{"d_model": 128, "final_lr_fraction": 0.0, "steps": 3051}
Below are experts of layer 4 (counted from 0) of a mixture-of-experts language model. Rows are named router (the router's row for the expert) and show model dimensions 64-127. Each number is 128 + 32 x the weight over its row's rms, rounded and kept within 0 to 255. Numbers have three digits each.
Before each expert's rows: "comes before" lists some tokens at least twice as common just after its tokens as in all text. This comes from a sample of Wikipedia text that the model never trained on. Tokens count by the router's weight.

# expert 133
comes before: " |", "|", " ", "IN", " •", "|---|---|---|---|"
router:122164170096113048121129086159058081154089101130160127162139113103088189178131150073115077085201111159157113148082140127152143104099158196145128155114161093112149142164130156082090136133126108

# expert 22
comes before: "\n", " ", " 0", " 1", " 2", " 3"
router:119149164112140095087146115119075106141124085081128110172165130160078110141090104114075168117165078102125165090063128171077118103110182161129180095111126139223103088176119160139078114162167072

# expert 86
comes before: "\n", "The", "In", "===", "==", "On"
router:160143155107160101090164138109091106143136078099151128168144146163088103127128125131114156157177056085116187105087138173096112075098196175151181108130145131202109067160123157168094115142180090

# expert 15
comes before: " of", ",", ".", " and", " in", " were"
router:122130147098159099084174112086074110163128074092138116163150121154084094147105144119116159138165093111138189082101157160092105085118187173131196075101138145186093078179125165152079123151168067

# expert 203
comes before: " |", ",", " (", "s", ";", "shire"
router:140103157113133120102179085117133106134123097119119150106097169085102152150142070098070141177133128141077160148088136151123075142100175109084159119113140116173144111123128157095101162152144094

# expert 136
comes before: ":", " of", " in", " and", " (", " for"
router:089104169141133115174102166130142093160123125103147154097125160095136128148131130149092166073112163095097125099137142108068108097119101128121171140150194144075090126144061154125119161119165164

# expert 211
comes before: "\n", "==", "In", "The", "===", "19"
router:117121149087115158102135109141125137122125112148174160175164123199134077148142132196068084118136095182117147135182087169095082093062128091176113151106113129130136092172157109187148148131181128

# expert 150
comes before: " the", " a", "The", " his", " their", " May"
router:112156085121164151137084088149121105085057071089196134115162106136106044146135122081131132127115115092127109193150107120117101109134134073139125182102109099136081154095149125173133160119187162

# expert 173
comes before: " |", " the", " —", " MPC", " JPL", " —;"
router:185127108120110125091094142108118093112120090155147126137125146183056076143079110040065170173139078126149141091102096109087126137140157148119133141110100121141095170160127103100153120071130124

# expert 214
comes before: ",", ".", " of", " and", " in", " to"
router:143148168088152120092117102131073095160090055060128126106159119119133094144146154126064181122162081127155141065066105151155131111117159158140143123112147147186102127139132152156092134099152091

# expert 192
comes before: "\n", "}", "The", "5", "American", "7"
router:100149090112062138101176123133098106068132090114097122150129147144106125088109093138218113118122085118186165130190058135150142127126136114118136163071187141117067110173132068118055089138164106

# expert 253
comes before: " |", "–", " Chevrolet", "AR", " 3", " 4"
router:100114120068132106169148120085067077161159115113131137137171170128090205108132181098087162096122088093106145071162144113105135117085126135097101094104187141187087122137103104050125126112141096

# expert 123
comes before: " the", " |", " ", " Representatives", ":", " birth"
router:113113139154118119145058169148208170146070077101166161117100109134104064112104123184176113057125084110181135186146073087087115107110149137084141155175114117096067149094113159042131121178116126

# expert 249
comes before: " |", ".", "–", ";", "%", "th"
router:142167156111140080122144114103096104164118063090125144157131132125084075132119138094096172151179065122143195119088163152102113112145187173132152106091138148175079082181145168145106110149164099

# expert 248
comes before: " the", " be", "N", " The", "W", " have"
router:135103095133148142138119141146123087151119141190112155114126165113179140094111119148123119120144151157166151127123085129073107092104113157154133102086104161173109157108156156159120119129137153

# expert 199
comes before: " 0", " |", " 1", " ", " 2", " a"
router:101165165139177061095133074149108116185145085107098127189156150138075118103121148096072109129175098084139174130116164178102186070121171148119142100089094122172124124177104114149084102145156090

# expert 90
comes before: " 0", " ", "\n", " in", " MPC", " ·"
router:075135133140163109193088111147159158038195093107125141108088112132133106103174089124107082091204089130155105143115151121098179143169114125103154210114123190148104093157132093140101171152126190

# expert 206
comes before: "|", "-", "\n", "|---|---|---|---|", "|---|---|---|---", "|---|---|---|---|---|---|"
router:162174157099168099100142198089099099112132143094154110158127126122138078187132096102086168110148079144148130111091142124152116088118171149170119145116175113134115140136129109073122156162123127

# expert 99
comes before: "%", " |", " School", " school", ";", "ing"
router:114104099163139072129123106041103111135099113099145188127156155099087127129122134126078194115133111068139171079167147151101106083094107162118133113116144137140042159152190169152083116123125068

# expert 1
comes before: " |", ".", "–", ";", ")", "th"
router:135164151104139089100138120101095095174139090086128109156146141156065086156113127103092169139181071113118180100091143155099109097109186163115166096112142129207098077176135176138087112159162079

# expert 69
comes before: " the", " a", " his", " 18", " which", " addition"
router:067124102116080153154166082152141134101142105138151137148106107149072039191141114086123162138120194071174150134140231125176079130155091122171151135127134161144136149112144109131140099067186143

# expert 158
comes before: " the", " a", " his", " least", "N", " this"
router:104167180101135136173073160103107099095163131203147139135116142153144104146142168071138173191130115136100155142119117139180127129048143139162121161118092182113104171109081151115114118110142099

# expert 0
comes before: "==", "\n", " ==", "===", "|", " ==="
router:165069132133140133140201144107102127115141079158145111129109093097178063191104133143121094132124164104152153149141096145113069147136141129154179137158162118116130172104190121111126073086096191

# expert 108
comes before: ",", ".", "\n", " and", " The", " ("
router:121125146144120181180109143150130205117106117069185160112146135050085138146185086142111123183117132139111114151164119164111185163189102147094122166152144126135128145154160178116159088151137126

# expert 255
comes before: " ", "\n", " 1", " 0", " 3", " 2"
router:120125115057146117093113135090131112134133069116116096130144147165045114129106103142074110099136081130110151120085123169103134068081185165115161113126145142184146112172133152145081184147166063

# expert 191
comes before: "\n", "=", "-", "See", "History", "Career"
router:030102114143100124095092139143118095152163087102152143117131129080157078113071082103094119107178151122138149121125103144096095099144188181103141095121118144110128109175108121084142120154117122

# expert 156
comes before: " the", " be", " a", " well", " have", " make"
router:120113149087060204113169182124117110076062199129136106130128136145105134117097137160079165117163147180120096118084088122107107111104119190189120149135087124164105115102125161111134137128102131

# expert 46
comes before: ",", " (", "er", "'s", "ers", "s"
router:149184137147132118103160180110116164176145109090128133127159141126078121122113125118073153113149060072128179139084135143078117132074222150108137093126116139122157096129128173162099138100151070

# expert 247
comes before: "\n", " The", " In", " He", " It", " This"
router:134139153098152096097140115106087093179128082081123115163153145147068100145112141109104169143180090112132196098103128161103126099094188153117179092110120142203104077179130167139072126149162080

# expert 51
comes before: ")", "–", " |", "),", ").", ":"
router:145161144091153082107176119126079094156149106094149139166143161160082121171101133108102157129161093122123184098079148161100111082090203146147180091108140125204105082170126163155097113144163081

# expert 149
comes before: " the", " by", " a", " in", " that", " to"
router:209127125144148167118097118173126164136070096116134173123111133146106152169087105104085192151119105067133165147166118092150096111103127137139121139103114107125117121100127152154187097113099118

# expert 201
comes before: "\n", "–", "th", "-", " also", "}"
router:111096115149139126176144192191151074126114115100101113127131117099118242119095073123146135056100141116147111118191123174066179084110102097150117159155107116119140139146121157129137120092150093

# expert 105
comes before: ".", ",", " of", " in", " (", " and"
router:064194137095112147103172152108146092090107115071114123100148178133099076128142170076128132201158108108155173105081107136139137142150167129162125107183112138141141100164083123117085189135155105

# expert 9
comes before: " |", "–", "″", ";", ":", "°"
router:107165082119173100098089167146187184148192134145166149150112079138164103161145142153199074172151096149108145138149105125119181168165161138114102151184111171128084196147178127148101104154133164

# expert 147
comes before: " |", ")", " ", " a", "–", "present"
router:153166139084140094070135130104100107175124085102112135145150150134075119146100111109088172174165069136123158096067138147099115085148190168140163082100119113221081094162110153122119104152170069

# expert 117
comes before: "-", "|", "==", "=", "\n", "==="
router:093173140136134120136150166157137139174129149055142042132109120118101104116130183058190186134148109129122162129066092111101120131134135140065131147111154194166153122173145123169086115081163073

# expert 170
comes before: " |", ")", ";", "}", "–", " 0"
router:158167124109149172112209134152139164184158111119083123160125157076139152125081140150128125125139143197124138105077127131068124138105156112140153120124086098175112101097159066173132123153131111

# expert 103
comes before: " |", ":", "–", " American", " by", "born"
router:098095056177147106158121117128110171118119168100139104154123130135133154100108162114123138121111120153150121137174077176129176086126138064201123130132194123132087117079146132101099130093113132

# expert 36
comes before: "\n", " the", " a", " his", " this", " their"
router:153150099148157101160140085125165112154176128123138111086141119177124144164096113116130117098152022145095168142097155166142103148086167096152162067070119125148092119141166155124111206171178104

# expert 115
comes before: ",", " |", ".", "–", "th", " he"
router:163072108153080175066131116088142114157190133126103083168115157098095108114082108163134105152121140152139118167156116168165143093119107062109115101121084166160149138137176096122141139112136133

# expert 132
comes before: ",", " of", ".", " and", " in", " to"
router:132153143090157095083151124090071091166122074094132119161148135146076098143111131124107169140175095118131189087088146160111103094103189165126182084098122145192090087182127167154081117154171064

# expert 250
comes before: "\n", " The", " He", " In", " It", " This"
router:152126114090148133139124132103173070096147111078098107113180169165137145149171105151097176127134113105082179098172162167162042182110134182146178146114107141158107103137112160171108155143144127

# expert 64
comes before: ",", " (", ":", " =", "a", "i"
router:128148129182154110127156087080080120150124143121120148118137134116119060129138137129090064165170154156118193088106173094129119094077136172124158043084110166155108112144123177099109050147119061

# expert 39
comes before: "-", " of", " and", " for", " who", " in"
router:143131139131089120150134127083178095105113135122149125120177163146094131140129046141036234161143124170115132129158092082120115108132153153119146120147130163140112114119100157144094133113182132

# expert 93
comes before: " by", " to", " in", " on", " as", "ed"
router:103141141121170102123156105131113155099122138147124165150161099161121083160147142140164070141157092087251126136093169137191142113119121079168100125100165140132093144144113178126123149142141109

# expert 26
comes before: " |", "%", "00", " The", " \"", "30"
router:124120111069144155079083114080099119163105136107099211126165156179112176128116128098101081134150118148108187118079054166156122132116155126125130086132162145123094171153118171107075108082144066

# expert 112
comes before: ".", "th", "–", ",", " m", " years"
router:079112104092164184167065106052173107089190105109098154125143169091125158155088148103151142165147127158146157149139142107102107149142108108087120120096130177142121090114153084195200202116145119

# expert 207
comes before: " ", "\n", " 0", " 1", " 2", " 3"
router:137146151101142098102150116102081103180146077078142113150141139152065092151101124121085153149175078107126187099101150161100124105100190160120179103101122144204102080175134179155080116150162076

# expert 144
comes before: "\n", ".", "or", "F", "g", "ig"
router:131153175114195062118114110129126155147087110140105101152174082123114098132146133152181143155185156178167132107112149104133136131148166160188130113107138094129104098158173201185090086136132170

# expert 218
comes before: "–", ".", ":", ")", "th", "/"
router:127147164099153081111130103120094095175137073092139118169152124166080099126108127137112186142171055125130178095106172167101110097105195138124184091119122146201095083174147152143088125135172072

# expert 174
comes before: "\n", " |", " ", "–", " 1", "|"
router:139156155103145084095150113109090093171130088089141126153144146150074100145122135116095169148185070112125185101097148157108109102107198156123171102094126134212097078177129155145082107158179080

# expert 221
comes before: "|", " |", ".", "1", "0", "2"
router:124143142126132106141136130118088136174092126118162101155124142180111066135084116113130192148153112132125142099108143130055109087107195153080149058085153130189088094109136180131100145160169079

# expert 45
comes before: "\n", " The", " He", " In", " It", " After"
router:174064133100095121085185176057121109161124112149149167124152095104107052166199121106139164130105132107113123152110117131102079109128110180145152161120123146140132184117127112090163183204123143

# expert 189
comes before: ",", ".", " of", " in", " was", " and"
router:164159134108112120085127157084092095149150075066078124162136172160105130161132105147091194153183088144149220087080126144123141121084155147142179131099152100148159099140102142124088127094123086

# expert 24
comes before: " to", " in", " by", " of", " as", " on"
router:134133129129142166101174103122076100106133084131081162135201155141157137164072085175151148163124097140040134111133161132134144129093147124108136170146182133167178078060104150156154178090138139

# expert 48
comes before: " of", "'s", ".", " was", " and", " is"
router:118112125141126151056135123159137123103144103145133139160112156129109161125127068173113073118171152143140104157076147087161149118102143140223116092152162102155138144139161149138089151106135146

# expert 179
comes before: "-", "\n", "|", "The", " -", "M"
router:141165153087158089090137110082084101162131078117120109167143142160078098152107116137102162151176093139121196095098140148115130083110187151119165091099141135196103054165128149161084138153181064

# expert 185
comes before: " |", ".", ";", "°", " (", " km"
router:165150161114117096106147113083090115144125107084136121131134158100075095142114122103128164136162071133132183098105162135066134128116188169112167125087133157192084117170137123123102115152169099

# expert 83
comes before: " the", " a", " \"", " his", " been", "year"
router:141136160101170175117114135091156127132101140150150100123147108101100153172119218182133099193112125187141134123108090110150163143160122142153130118157075145118097141176150120105151165066144106

# expert 224
comes before: "\n", "\n ", "==", " –", " ==", " is"
router:121079145139120166157172133121134111099073158152070086084159110176156145114120135135151188143117104125126125118149059133151110099135106167115173156113143170092142074126120142190107121111188113